{
  "n_layer": 14,
  "experts_per_token": 6,
  "moe_layers": [0, 1, 2, 3, 4, 5, 6, 7, 8, 9, 10, 11, 12, 13],
  "balance_loss": 0.000627,
  "init_std_down": 0.0238
}
Below are experts of layer 5 (counted from 0) of a mixture-of-experts language model. Rows are named router (the router's row for the expert), down (a neuron's output weights, with its number) and show model dimensions 192-255. Each number is 50 + 15 x the weight over its row's rms, rounded and kept within 0 to 99.
After each expert's rows: a language model's description of what the expert responds to. This comes from a sample of Wikipedia text that the model never trained on.

# expert 1
router:65 66 57 73 18 62 64 48 58 57 45 78 61 27 70 39 55 49 59 57 30 37 74 24 54 30 40 82 56 51 49 32 60 77 39 59 61 59 47 75 41 49 26 48 57 36 31 53 48 41 81 41 62 80 70 83 22 71 41 36 27 87 56 44
down0:59 62 38 53 60 33 64 20 51 28 58 26 33 65 56 46 46 64 43 70 61 31 39 67 63 73 39 67 48 35 46 23 49 51 68 48 66 46 45 77 38 56 71 36 27 53 48 69 48 92 72 50 58 67 56 69 21 61 60 63 50 41 60 52
down1:53 32 53 54 66 67 56 21 34 38 62 56 39 33 66 60 58 42 60 55 23 38 40 15 40 32 54 65 49 71 45 45 37 62 31 69 20 46 24 43 67 45 52 59 58 24 49 71 39 44 61 40 49 48 33 52 57 66 22 32 41 57 34 47
down2:70 86 66 68 59 53 32 24 60 35 60 60 42 42 51 34 39 23 33 65 52 61 54 52 36 50 78 65 47 31 17 73 55 63 69 72 61 45 34 42 48 54 56 47 73 51 37 78 42 72 55 45 26 30 35 56 55 53 28 59 67 71 34 67
down3:34 62 51 63 66 43 58 49 60 53 52 54 78 60 46 41 49 53 31 48 46 40 66 52 52 49 37 53 49 83 69 37 16 45 50 37 57 63 39 58 76 62 41 33 38 81 40 44 45 74 59 58 57 48 40 63 64 23 64 62 48 63 55 46
down4:17 54 13 53 39 60 77 60 52 62 49 55 19 56 71 69 36 60 66 43 58 51 14 52 39 68 63 62 35 31 58 57 48 32 37 48 31 34 39 70 44 70 86 35 66 58 48 32 60 27 65 49 43 41 66 56 40 58 37 56 58 44 56 45
down5:44 05 39 44 44 57 56 65 44 45 31 31 51 44 50 39 37 74 46 50 65 21 72 46 38 39 55 48 59 62 51 64 58 60 39 71 73 46 53 43 54 16 50 43 55 64 48 35 38 49 26 71 61 62 42 47 47 39 21 60 64 56 50 63
down6:52 29 16 45 51 48 26 50 52 65 42 47 61 27 76 52 55 36 55 98 69 22 40 38 65 36 60 33 56 31 58 50 67 51 41 48 74 49 35 24 72 13 40 59 68 46 21 38 69 63 59 50 38 34 26 42 61 54 60 47 58 53 50 41
down7:49 59 30 50 65 73 55 59 41 30 79 37 56 56 32 76 55 64 55 52 55 77 11 65 47 67 54 28 69 23 54 41 52 57 31 59 25 50 40 59 41 62 66 71 44 74 53 48 41 26 68 59 42 49 54 54 66 65 35 42 37 39 66 43
down8:40 54 38 52 05 50 42 25 39 77 46 62 58 61 55 58 40 59 64 86 29 53 46 54 50 29 67 43 41 30 40 35 43 57 65 59 29 45 56 79 47 43 27 61 58 44 40 32 63 36 37 22 41 35 57 49 39 31 44 27 32 73 18 53
down9:34 44 49 74 29 45 70 50 64 46 55 52 39 27 74 42 52 46 36 22 40 58 31 48 47 63 69 61 96 31 66 41 29 47 66 41 34 37 51 42 60 47 62 46 56 54 65 64 64 46 37 42 36 71 36 39 43 33 69 40 46 51 53 43
down10:55 49 50 58 26 52 43 58 34 28 19 42 33 43 30 58 24 76 60 27 62 54 51 64 42 44 20 74 82 56 50 51 53 61 41 65 39 34 25 53 46 50 47 25 82 33 56 44 14 51 57 55 76 51 29 41 41 33 76 54 65 58 58 64
down11:73 54 52 54 80 33 46 57 64 69 57 51 32 40 34 59 38 65 53 41 45 52 40 64 43 52 62 57 83 36 22 45 48 58 73 53 61 59 37 31 33 47 57 56 50 53 45 66 50 41 54 54 58 38 41 61 60 61 33 51 36 36 66 67
down12:49 34 27 58 32 46 48 50 55 38 44 30 32 31 72 31 48 79 33 33 66 70 46 31 59 43 40 48 47 51 54 52 69 53 60 37 44 48 68 46 43 50 29 52 59 35 55 50 60 50 65 46 75 44 34 64 62 63 49 40 43 57 69 35
down13:63 77 24 36 90 72 03 52 69 62 62 48 49 50 50 72 70 40 78 53 49 45 29 56 37 64 68 50 54 41 73 56 34 49 59 42 47 53 19 36 46 39 46 28 50 84 69 42 52 59 39 47 47 23 35 14 45 47 46 36 63 36 58 59
down14:58 69 41 53 53 57 48 23 40 19 35 53 27 44 59 63 57 36 50 24 04 49 66 42 53 78 44 51 61 53 56 64 42 59 39 64 63 64 40 34 28 43 70 43 57 52 75 48 52 64 60 39 42 44 56 46 32 63 54 56 60 22 52 51
down15:73 76 39 31 94 80 41 63 44 82 57 35 62 48 47 53 56 52 68 68 32 57 40 78 50 41 76 32 30 31 74 35 51 37 71 47 69 44 42 47 28 51 72 44 47 82 49 49 33 68 59 81 42 24 56 31 80 47 37 50 25 43 53 36
down16:28 22 70 55 50 47 68 45 41 30 42 44 50 55 42 62 51 44 67 62 75 53 49 40 41 44 49 64 58 64 48 51 52 28 55 53 63 43 51 83 56 73 19 44 56 50 56 53 33 73 66 40 70 57 40 58 27 47 51 55 75 25 81 63
down17:53 78 62 44 64 45 53 54 73 82 42 42 65 40 46 68 68 37 55 73 52 60 26 47 42 42 67 24 53 59 00 43 42 67 59 56 64 58 40 39 61 47 40 41 24 51 29 27 18 43 51 74 65 38 45 34 74 26 31 54 14 34 72 36
down18:38 73 71 45 76 60 40 58 49 47 44 51 38 33 44 58 56 05 82 39 47 40 79 30 54 29 41 44 33 64 46 15 43 59 38 74 64 65 40 28 58 80 64 31 79 61 49 68 35 86 60 69 44 30 48 56 36 56 53 45 46 53 71 64
down19:60 46 35 51 17 28 49 20 53 80 57 42 58 35 39 48 34 42 46 40 60 48 37 65 35 94 84 58 66 31 52 53 57 60 73 79 44 42 60 69 85 62 46 49 34 63 70 62 49 66 70 58 61 47 66 49 69 33 33 56 46 63 55 54
What it handles: First pieces of a word split into sub-word tokens, often after the or a, mostly in biology and medical text: st(amens), v(aginal), leav(es).

# expert 62
router:58 85 41 82 73 10 31 08 60 49 65 40 52 66 65 49 54 38 38 71 58 64 34 23 55 44 70 26 45 47 49 42 38 86 57 51 35 54 82 52 66 61 71 58 55 40 16 47 54 50 68 43 40 53 74 31 31 53 16 68 16 68 67 45
down0:44 24 82 45 49 54 74 46 60 43 73 28 46 10 23 52 67 66 65 35 38 54 55 44 23 35 58 58 46 25 56 38 53 48 44 70 52 69 34 56 51 74 43 30 53 43 33 47 42 37 52 40 40 59 51 34 48 42 59 52 49 35 67 47
down1:46 52 70 74 63 61 26 72 46 32 23 83 54 52 39 56 47 44 47 85 50 30 43 54 31 63 44 68 30 27 52 51 41 57 50 48 58 42 45 62 53 58 73 46 69 41 58 55 61 34 58 53 38 42 71 58 61 32 70 58 55 58 37 56
down2:69 54 61 40 51 51 53 77 50 73 64 62 66 66 70 80 61 58 57 42 57 50 57 55 67 68 34 59 36 42 47 38 34 22 23 44 41 42 50 68 81 45 56 82 29 40 79 26 52 51 56 68 66 53 37 49 40 36 35 71 66 53 61 84
down3:82 40 45 52 31 62 58 52 63 61 56 38 36 46 69 51 39 46 49 68 36 44 45 50 47 54 51 25 35 27 45 29 46 43 63 56 57 64 46 64 17 36 90 45 65 44 42 27 31 48 57 40 58 52 46 43 53 58 60 58 48 55 54 46
down4:49 52 60 78 25 60 63 79 77 79 50 40 52 78 73 35 61 44 52 54 46 59 26 52 39 38 73 45 76 83 45 66 57 47 61 49 61 64 64 42 42 26 73 26 44 51 45 45 40 38 58 56 50 50 56 44 63 66 50 61 19 62 53 58
down5:49 36 56 53 31 73 52 54 54 61 55 38 46 66 09 39 40 38 51 25 37 75 27 22 36 41 57 78 52 57 60 53 61 84 48 49 59 54 37 58 51 70 64 20 64 41 29 77 34 39 55 30 51 60 45 30 68 67 53 66 39 43 57 39
down6:67 47 40 38 56 35 48 49 54 46 37 53 28 35 51 50 31 19 35 45 52 44 62 36 52 53 41 20 63 70 40 38 56 47 28 51 51 33 86 54 16 26 33 26 51 31 29 32 30 66 79 55 44 39 46 43 54 68 48 46 56 40 42 51
down7:46 60 37 70 32 23 45 41 63 52 28 37 23 35 38 41 46 46 55 80 41 49 21 45 41 67 68 50 43 79 65 50 70 53 69 53 65 52 38 29 51 41 81 52 58 19 34 53 43 53 65 64 77 48 30 48 85 74 70 52 69 72 29 58
down8:32 34 34 39 27 66 48 26 60 69 64 36 19 47 56 30 70 42 55 10 35 39 69 41 54 59 60 50 40 49 49 78 34 43 54 49 45 58 55 44 64 49 29 42 55 70 56 80 70 48 44 47 51 53 46 80 30 57 51 21 39 51 50 43
down9:63 46 55 55 61 33 12 56 41 68 47 57 53 57 40 41 37 38 52 80 51 67 50 49 48 41 37 33 50 32 33 66 53 49 53 49 47 54 42 60 17 29 42 50 61 38 79 51 63 55 36 54 86 53 44 75 60 61 52 54 42 57 44 57
down10:39 57 42 13 39 37 51 60 51 39 70 30 56 61 41 67 68 50 45 50 70 55 64 47 43 31 68 65 76 15 54 57 49 58 73 48 51 58 50 35 58 59 49 59 60 64 42 77 54 46 69 54 28 45 39 09 45 24 52 49 77 31 72 43
down11:42 76 66 67 81 63 16 45 56 46 59 44 66 60 35 54 42 74 82 35 25 51 77 43 41 63 61 85 53 43 57 43 29 74 49 56 77 73 48 59 66 23 76 36 49 76 45 42 23 56 65 31 40 42 56 05 51 40 53 55 21 52 59 72
down12:42 42 23 56 70 53 68 18 53 45 63 20 75 13 67 72 74 63 33 77 45 56 48 79 17 46 41 38 55 65 30 42 41 73 56 36 46 72 65 47 75 54 35 58 40 81 51 52 74 48 57 58 36 48 62 54 36 48 50 50 35 41 57 45
down13:39 45 78 51 25 35 54 59 51 46 33 74 35 49 48 33 39 48 71 65 53 50 46 63 44 41 51 65 50 28 59 69 70 79 63 16 36 57 33 55 47 72 49 41 55 45 41 73 41 29 44 58 40 83 37 53 64 44 73 48 40 54 39 49
down14:54 59 47 55 04 46 43 35 39 42 44 52 36 59 19 67 85 54 46 41 22 38 44 68 49 46 90 59 41 47 54 56 37 38 51 52 64 57 44 48 68 62 47 34 42 48 38 64 48 53 35 46 32 35 71 55 37 44 48 42 55 33 70 45
down15:50 56 27 64 43 44 41 54 57 87 34 47 57 53 37 41 46 43 41 30 49 66 12 45 33 42 56 54 62 65 50 54 70 58 53 28 59 42 82 50 53 39 63 29 64 30 55 44 33 40 53 58 53 41 58 45 57 53 41 89 04 65 74 59
down16:53 82 32 55 68 35 51 46 08 46 37 74 70 55 28 52 33 42 44 53 60 33 48 35 70 60 37 46 86 45 47 35 47 54 41 79 69 36 57 32 34 32 42 41 50 49 46 54 26 71 65 43 56 31 42 31 36 56 63 32 23 54 50 63
down17:78 53 54 45 34 54 46 60 74 70 55 54 50 93 50 53 55 39 54 61 04 67 32 32 41 28 58 54 59 60 60 54 45 44 58 41 60 75 59 38 47 45 87 52 62 28 48 38 33 28 33 60 56 59 50 29 50 53 45 74 34 53 54 69
down18:43 60 46 38 73 68 31 57 62 75 64 43 57 47 77 59 41 42 58 51 99 56 42 45 50 48 36 26 52 42 48 24 48 41 55 84 38 40 56 32 24 30 47 57 46 51 60 17 66 42 48 50 20 44 40 35 68 62 59 42 55 57 59 65
down19:21 36 48 13 59 65 55 46 25 36 54 52 44 56 57 32 63 51 59 48 36 55 62 30 54 43 17 65 42 57 61 52 53 17 15 45 19 56 58 38 52 88 31 65 30 56 37 49 70 60 43 74 52 72 69 33 63 29 39 37 56 38 55 50
What it handles: Capitalized opening pieces of names and words such as Pre, St, Re, Gr, Inter, often in Indian film cast lists.

# expert 33
router:51 32 36 53 36 43 42 62 66 63 51 43 57 53 51 66 68 45 44 47 41 43 45 35 32 34 44 53 26 55 44 44 58 43 37 39 76 62 56 53 82 42 50 55 42 42 36 40 64 20 50 62 03 49 58 22 86 47 18 32 33 40 04 27
down0:39 72 71 75 54 55 63 34 56 48 50 59 66 62 63 59 61 47 43 42 50 52 46 68 51 73 67 46 60 64 27 54 46 92 48 49 47 65 62 67 49 43 21 49 27 46 64 70 29 44 57 67 76 87 51 29 52 26 68 36 64 67 55 64
down1:64 69 77 68 41 41 27 59 18 79 73 41 53 58 45 71 45 79 48 78 48 52 22 24 43 64 63 68 71 47 46 58 45 44 19 31 63 55 46 67 29 43 27 65 42 32 62 36 65 49 51 40 47 38 75 54 27 49 65 59 56 47 38 35
down2:53 40 70 37 62 59 53 57 60 82 46 33 57 62 46 64 51 54 56 38 40 51 51 58 60 62 53 49 34 16 63 24 71 57 00 46 48 65 54 65 42 53 47 56 51 50 56 55 39 54 54 57 31 63 53 66 16 47 32 67 45 65 47 51
down3:61 80 31 28 56 63 32 59 61 46 43 50 51 41 69 71 53 44 83 72 47 59 43 61 42 42 49 56 68 67 37 39 51 89 44 65 44 40 32 50 87 37 47 44 41 27 31 74 48 48 38 57 57 45 35 86 49 31 49 60 59 82 48 45
down4:78 56 52 66 54 65 56 30 41 48 61 29 65 57 39 35 76 58 50 32 32 80 31 38 51 55 63 42 65 45 26 72 88 62 50 60 60 33 32 45 35 52 55 34 34 32 35 77 25 66 53 51 41 57 56 33 47 58 65 41 59 34 55 41
down5:62 69 14 34 45 61 28 48 44 33 62 27 62 57 50 40 42 32 54 31 47 71 73 42 48 49 63 45 69 40 57 49 81 61 57 55 32 64 63 75 59 46 56 55 37 72 51 42 65 53 08 50 53 50 35 65 54 64 24 55 61 52 53 56
down6:42 41 42 52 35 54 54 49 79 45 31 50 44 52 45 58 78 52 67 42 58 54 44 77 50 53 51 50 72 57 48 71 56 55 56 72 37 50 34 45 51 50 74 48 37 33 58 62 17 45 70 46 39 50 45 37 44 43 66 59 63 23 51 63
down7:33 51 35 59 42 50 57 41 69 31 16 35 94 35 36 43 80 49 40 54 48 54 42 57 35 52 61 25 65 35 34 56 57 22 54 39 42 30 31 32 19 49 53 65 34 48 41 63 28 56 86 54 56 32 67 45 64 35 69 59 29 56 56 48
down8:22 65 49 32 37 59 53 58 71 49 42 44 43 35 56 46 33 53 72 56 86 37 58 71 52 80 76 54 30 22 33 36 22 55 73 60 36 75 63 59 41 61 58 42 61 41 50 58 41 78 41 39 60 28 79 55 33 61 66 28 51 59 26 55
down9:38 35 56 51 71 34 48 31 74 44 33 41 42 46 32 47 68 75 55 72 24 52 34 39 43 64 57 34 37 54 33 30 49 45 27 33 62 63 27 58 46 76 54 48 51 42 41 52 64 44 62 62 43 37 51 43 61 55 53 67 69 38 04 14
down10:52 66 62 55 80 46 35 76 59 19 80 42 68 29 57 37 56 42 67 59 58 84 47 41 74 55 50 66 33 46 86 40 63 57 48 52 61 41 58 65 53 65 39 50 58 41 33 61 44 81 42 61 91 37 50 45 37 59 64 31 19 41 57 49
down11:43 33 59 36 61 42 34 83 67 59 40 33 67 53 44 75 54 37 46 72 25 55 61 27 46 31 30 24 18 20 57 37 69 42 26 60 41 27 52 68 46 43 55 70 51 47 47 50 82 35 33 45 51 57 24 32 62 37 60 41 57 58 36 41
down12:60 66 78 45 81 50 66 47 32 49 77 41 67 31 55 36 38 48 60 68 48 43 51 65 44 55 61 36 64 44 22 61 71 48 77 79 68 68 72 69 46 52 58 43 60 62 37 48 50 56 61 48 73 32 48 46 52 56 76 52 47 34 78 48
down13:71 45 41 33 29 33 28 57 71 69 42 39 47 39 60 51 26 62 34 54 49 48 45 56 35 45 46 38 30 33 63 57 77 09 40 30 49 62 49 58 31 32 45 59 56 57 74 66 48 40 48 33 30 57 42 46 17 34 63 49 41 54 43 45
down14:53 43 55 37 42 54 43 08 45 34 70 58 68 87 28 32 65 48 62 31 39 60 62 44 48 75 36 36 69 50 44 55 43 67 66 23 28 72 48 33 48 57 49 38 27 42 46 74 41 60 54 60 66 64 64 50 75 40 43 64 68 51 33 48
down15:66 50 18 66 49 57 40 37 27 56 69 66 40 56 44 55 75 64 80 40 33 61 72 73 60 56 65 36 82 42 42 51 53 58 49 50 52 57 40 44 51 55 50 57 30 65 63 76 41 60 67 44 58 40 49 31 49 51 75 55 71 54 45 55
down16:43 64 69 48 40 41 44 81 48 62 47 33 72 50 35 69 31 57 48 37 45 22 40 64 59 35 54 46 23 40 48 41 55 53 28 31 59 35 80 74 43 56 21 52 60 35 49 34 79 54 56 09 39 58 51 47 40 65 35 60 40 32 65 67
down17:61 51 50 51 48 61 65 58 54 58 45 33 66 53 45 40 42 58 28 00 43 32 65 37 33 53 62 52 26 46 37 38 55 39 43 67 53 37 62 61 54 33 27 51 52 66 63 24 39 70 47 19 49 24 34 34 51 41 45 47 58 81 67 93
down18:48 53 46 63 16 30 67 33 62 44 56 42 67 27 41 51 38 67 18 24 59 61 76 46 49 65 70 63 59 47 24 31 55 38 55 42 40 27 66 53 41 56 02 67 34 52 73 54 36 46 55 39 60 57 39 40 26 76 91 54 55 84 70 66
down19:34 52 57 37 50 61 33 56 73 54 45 35 65 63 55 50 46 44 61 46 52 61 48 77 83 33 34 55 49 71 54 46 31 56 38 60 46 88 16 42 41 46 63 58 56 52 50 55 38 41 48 56 60 36 81 64 75 66 70 52 59 46 62 56
What it handles: Entertainment nouns in film, television and music articles, like series, film, album, episode, character, role, star.

# expert 5
router:36 37 33 27 44 51 67 62 50 59 34 29 65 42 38 66 50 45 48 72 70 60 31 26 31 45 43 51 42 37 44 54 52 56 37 41 60 46 34 48 56 59 30 63 62 54 43 53 48 76 21 58 56 40 43 85 44 48 52 44 56 61 47 71
down0:39 51 54 50 35 49 62 57 52 31 56 63 33 69 31 52 40 45 37 25 36 39 55 33 50 34 49 27 46 67 46 33 53 67 57 41 66 50 51 62 29 51 52 40 25 37 28 47 42 51 40 19 47 62 59 81 40 13 65 67 72 24 43 59
down1:73 68 48 41 37 50 48 26 53 29 64 46 62 36 61 32 56 59 54 43 57 79 61 28 65 63 64 67 46 53 53 48 41 33 64 48 46 59 45 39 46 60 56 83 82 36 31 11 24 59 74 50 32 65 30 32 34 35 48 78 49 35 75 40
down2:33 46 39 55 80 67 53 47 36 49 27 60 47 55 55 65 57 63 55 52 58 27 18 49 49 47 46 49 39 37 63 34 49 56 48 52 33 45 58 76 41 54 35 28 28 85 62 50 51 36 40 33 41 46 58 61 56 51 29 46 75 44 57 43
down3:67 39 48 40 30 53 29 60 32 70 49 55 65 48 51 53 29 68 21 57 65 39 27 55 50 58 55 54 47 25 38 32 54 80 05 45 37 42 80 81 41 30 49 51 50 67 52 62 97 60 33 59 49 53 68 47 31 64 69 46 14 64 29 74
down4:85 66 24 41 47 46 57 59 48 46 56 55 72 53 60 52 52 41 25 24 36 48 81 41 34 46 71 53 53 41 38 63 63 34 56 20 44 62 51 47 66 30 46 26 62 58 52 40 45 26 56 46 41 66 12 41 63 11 69 38 60 29 61 50
down5:58 54 55 75 59 49 59 46 65 43 44 69 41 71 54 43 40 47 48 31 59 66 57 34 29 42 41 52 79 61 36 77 60 53 38 59 39 44 37 28 34 61 46 53 57 65 54 93 41 27 38 67 54 58 81 37 49 52 53 66 72 40 61 40
down6:56 41 36 70 38 60 58 53 61 51 33 37 36 54 34 52 43 33 61 42 54 70 82 61 75 46 19 51 66 36 42 66 49 43 70 55 60 43 29 60 66 58 43 65 62 59 33 36 42 77 43 37 62 58 37 58 32 45 44 48 50 38 51 39
down7:69 46 39 47 54 73 42 59 39 54 54 55 48 65 41 46 59 58 26 33 44 50 54 37 33 40 47 55 44 47 30 58 60 47 47 00 40 26 40 47 54 37 35 74 62 27 26 30 38 60 57 31 79 42 31 10 64 31 61 55 49 89 73 55
down8:33 53 22 47 44 39 19 37 33 64 50 72 26 60 59 70 69 36 28 60 48 46 48 55 29 75 55 56 53 58 60 36 72 46 44 37 56 60 29 46 45 21 31 12 51 50 51 75 46 30 54 32 51 48 41 56 36 39 45 35 65 39 67 40
down9:51 52 56 51 45 56 40 38 68 78 69 68 64 37 75 41 40 39 39 46 58 55 37 68 40 74 62 37 45 46 29 72 55 41 20 40 53 37 68 63 69 46 26 55 30 56 50 75 45 46 57 57 69 32 37 62 35 49 51 22 14 54 61 60
down10:44 68 44 57 64 56 44 72 52 58 18 33 58 41 52 57 51 51 36 57 62 44 35 58 52 56 27 45 35 33 60 52 60 22 50 46 49 56 71 52 40 49 38 54 41 57 28 39 16 70 95 31 79 31 33 50 72 42 48 03 26 83 70 43
down11:50 46 52 38 44 47 38 58 77 79 80 61 31 40 44 43 49 31 48 61 41 48 47 33 47 50 56 61 45 48 55 61 43 74 47 65 62 51 55 42 83 62 39 89 49 51 38 56 33 47 54 44 42 21 65 53 54 23 36 67 56 57 54 62
down12:58 39 54 18 64 56 64 41 39 75 39 37 38 28 62 42 33 40 45 70 36 26 44 39 50 51 33 71 69 63 70 64 42 37 38 67 69 61 53 51 26 47 39 71 00 70 71 57 39 68 29 59 28 60 44 50 56 57 32 68 32 43 33 50
down13:36 43 74 09 43 42 46 60 65 66 64 28 69 44 43 66 60 42 38 34 47 35 49 39 13 66 49 33 50 30 41 46 51 36 33 68 41 89 40 35 37 29 55 45 24 35 62 78 59 52 53 51 55 26 33 40 38 55 37 46 30 27 63 67
down14:85 73 63 45 48 89 95 50 57 53 70 58 31 52 58 42 51 49 49 18 43 51 67 17 48 45 58 51 55 50 48 34 57 36 49 07 39 66 54 44 62 46 56 52 73 49 49 28 30 52 36 39 55 64 30 26 52 24 86 22 65 39 71 52
down15:62 67 40 66 23 55 41 45 46 55 50 75 47 33 51 58 59 58 34 37 40 37 15 52 60 36 55 47 41 35 49 69 60 44 27 52 28 44 67 56 62 47 56 54 23 35 56 68 32 24 68 50 82 54 67 45 49 49 47 35 48 56 54 43
down16:47 57 52 65 64 52 49 54 34 39 49 38 72 42 60 36 48 46 36 66 54 47 44 37 45 29 66 26 67 56 63 39 54 28 53 52 38 54 48 40 65 67 48 40 66 25 46 66 55 56 81 62 60 52 71 57 18 81 49 41 31 52 42 74
down17:29 44 39 88 62 27 41 55 28 65 31 53 25 71 43 51 57 52 77 39 57 61 53 63 59 46 53 59 49 63 40 51 39 38 74 54 28 57 43 82 57 54 48 58 29 58 40 39 86 40 39 68 38 68 49 38 48 56 56 59 51 35 49 38
down18:71 73 39 32 57 60 73 60 27 72 67 57 38 41 59 50 64 22 42 63 51 44 67 31 53 50 47 62 58 39 51 49 50 36 65 19 52 75 61 58 67 41 55 44 82 51 47 31 33 63 62 44 49 18 43 56 33 49 61 17 66 23 64 42
down19:58 39 49 50 36 64 11 70 66 66 50 46 51 32 44 61 47 63 31 38 42 56 58 50 61 40 56 56 38 22 27 44 52 65 62 31 40 39 62 56 68 61 52 62 37 60 50 71 68 42 53 53 72 39 58 80 36 68 44 36 21 67 54 53
What it handles: Colons ending field labels in infobox-style lists (Release date:, Jurisdiction:, Formed:), plus slashes, "de", and hyphenated compound pieces like black-and-white.

# expert 40
router:60 24 53 61 99 48 27 71 40 39 40 55 36 42 55 58 58 53 51 69 42 49 59 43 13 51 44 32 40 46 41 52 59 37 36 46 48 44 61 51 54 47 38 68 32 65 41 67 46 43 59 61 34 35 50 40 82 62 44 49 42 55 71 64
down0:72 52 49 57 38 39 52 77 53 56 43 33 47 81 51 54 64 51 55 64 53 40 62 39 70 21 29 46 32 40 59 50 65 31 47 46 32 21 64 52 69 37 59 41 31 26 17 55 22 85 57 59 68 49 45 37 32 30 68 69 59 31 61 52
down1:28 68 50 44 46 80 71 63 49 39 43 99 73 38 57 15 55 46 51 44 73 28 74 58 57 52 40 44 57 48 51 57 32 76 51 57 74 46 48 48 30 31 42 66 22 61 63 19 64 44 42 34 73 54 52 33 17 59 37 36 47 58 39 36
down2:47 39 82 55 43 63 53 40 48 74 61 85 51 48 57 67 49 69 32 64 42 66 43 37 68 46 51 33 40 58 67 65 52 29 21 32 69 88 46 38 57 37 83 77 58 52 46 40 65 56 85 51 68 52 38 76 60 38 51 16 86 61 31 36
down3:22 50 51 16 46 52 59 51 69 22 66 48 43 48 44 64 30 45 26 38 49 52 43 76 67 52 60 46 58 78 60 57 49 55 38 48 48 66 14 25 57 40 54 63 68 29 58 73 64 46 54 64 63 40 40 51 49 32 66 31 44 78 62 43
down4:57 29 38 59 45 39 47 67 42 58 65 40 56 44 41 51 35 64 56 57 36 65 45 30 49 54 54 57 74 37 40 51 54 41 54 53 45 68 66 28 46 65 62 46 51 71 43 66 58 62 58 36 71 75 66 44 39 45 36 82 52 46 38 36
down5:56 46 46 36 48 45 45 67 44 48 53 29 25 51 25 54 47 44 46 42 59 41 64 63 77 27 56 36 50 55 66 31 32 48 39 55 35 31 47 57 76 51 45 47 33 44 07 63 53 29 63 70 61 29 60 35 40 17 69 50 34 42 63 44
down6:25 62 39 61 59 66 60 46 53 39 34 68 70 48 69 70 34 51 43 53 36 53 49 14 58 50 40 60 42 29 34 56 47 57 56 55 56 29 51 54 37 60 32 54 11 55 50 20 37 51 36 16 82 52 54 44 39 50 49 50 75 26 26 55
down7:44 70 19 64 48 50 41 62 29 59 65 70 63 44 35 60 36 49 60 52 39 59 48 38 47 55 54 59 25 28 36 48 20 48 55 64 55 39 43 59 57 29 36 39 28 52 40 37 41 63 50 54 50 48 28 22 42 88 54 74 36 39 37 21
down8:33 52 63 61 71 37 48 41 43 44 58 75 48 64 44 53 51 74 42 84 27 52 53 50 50 35 61 48 46 37 42 70 40 35 33 56 36 49 54 58 58 60 33 68 27 25 31 27 55 62 77 46 51 63 44 43 52 49 92 78 44 58 55 25
down9:62 72 56 41 54 67 99 73 46 44 46 58 52 56 47 59 73 72 46 56 75 37 74 53 36 41 54 48 60 47 50 59 25 58 55 82 77 54 55 48 55 45 31 68 39 61 76 51 59 40 48 84 47 57 53 23 27 50 49 35 55 42 52 55
down10:63 64 53 99 55 25 17 47 52 64 54 44 46 49 45 42 31 34 45 67 22 71 34 52 46 60 65 57 46 38 42 21 72 45 51 55 53 38 58 59 68 48 56 28 45 55 18 32 31 61 53 55 32 29 61 50 63 56 64 66 46 30 38 56
down11:32 52 47 54 64 53 78 53 30 42 33 65 62 62 44 52 56 69 28 37 66 00 47 25 74 48 60 58 52 61 25 33 43 36 46 56 49 83 47 45 59 35 64 62 25 43 49 32 25 28 59 31 69 54 57 43 45 61 60 57 63 47 15 37
down12:33 40 49 37 42 78 48 51 55 58 56 51 44 70 64 34 45 45 45 61 33 35 69 56 44 70 73 39 54 34 56 64 59 48 53 49 37 29 54 55 55 75 52 59 31 52 70 41 54 53 63 41 44 57 75 68 66 10 07 38 56 58 45 52
down13:24 49 54 61 50 64 47 68 72 48 54 70 54 68 53 46 42 74 48 51 45 69 52 64 43 69 30 41 38 55 28 23 33 65 44 59 56 57 65 45 38 50 40 44 42 39 51 31 43 48 43 39 60 74 56 70 53 40 38 48 47 37 37 58
down14:52 69 36 82 72 46 46 45 71 60 56 72 49 28 30 53 48 58 45 73 64 59 36 45 41 51 45 64 38 57 60 30 40 57 76 48 47 30 54 67 37 42 53 46 41 27 43 45 51 40 39 61 42 31 40 33 78 75 73 75 42 55 28 45
down15:67 38 55 39 43 50 21 42 35 55 51 31 64 58 46 41 43 75 50 57 34 38 35 41 54 67 69 46 38 25 53 49 71 50 29 58 56 57 41 43 28 60 57 45 72 65 38 57 55 38 49 57 43 21 52 41 31 62 31 77 66 38 64 28
down16:48 62 45 32 57 34 28 59 41 46 51 77 62 63 54 61 47 57 66 42 48 35 42 61 31 53 46 72 49 64 35 20 49 44 63 80 28 68 44 47 38 54 29 34 70 70 38 40 46 41 51 31 39 67 41 41 68 62 63 70 63 58 61 26
down17:25 40 55 29 62 64 78 50 67 33 41 56 54 42 38 64 69 49 73 21 64 42 60 57 52 36 36 16 56 60 47 48 23 46 52 58 51 73 41 36 66 58 42 43 81 56 49 47 64 34 51 36 61 70 52 56 52 39 53 37 52 72 58 50
down18:54 30 54 52 27 50 64 43 15 73 55 69 74 49 44 49 50 20 48 53 46 50 73 47 59 42 30 59 41 30 43 47 56 57 41 31 42 04 74 34 59 48 52 58 50 46 44 43 40 36 42 46 38 31 72 68 40 52 31 62 41 48 40 47
down19:42 37 57 32 48 49 59 66 49 50 41 47 66 40 25 50 49 46 79 31 64 57 73 51 48 35 51 48 55 76 25 60 33 17 85 16 57 44 52 56 62 61 27 52 58 38 43 85 68 50 42 83 35 42 41 60 61 42 66 57 41 67 42 46
What it handles: Capitalized common words in song, film or book titles and in personal names, such as Me, Love, Know, and Made(leine).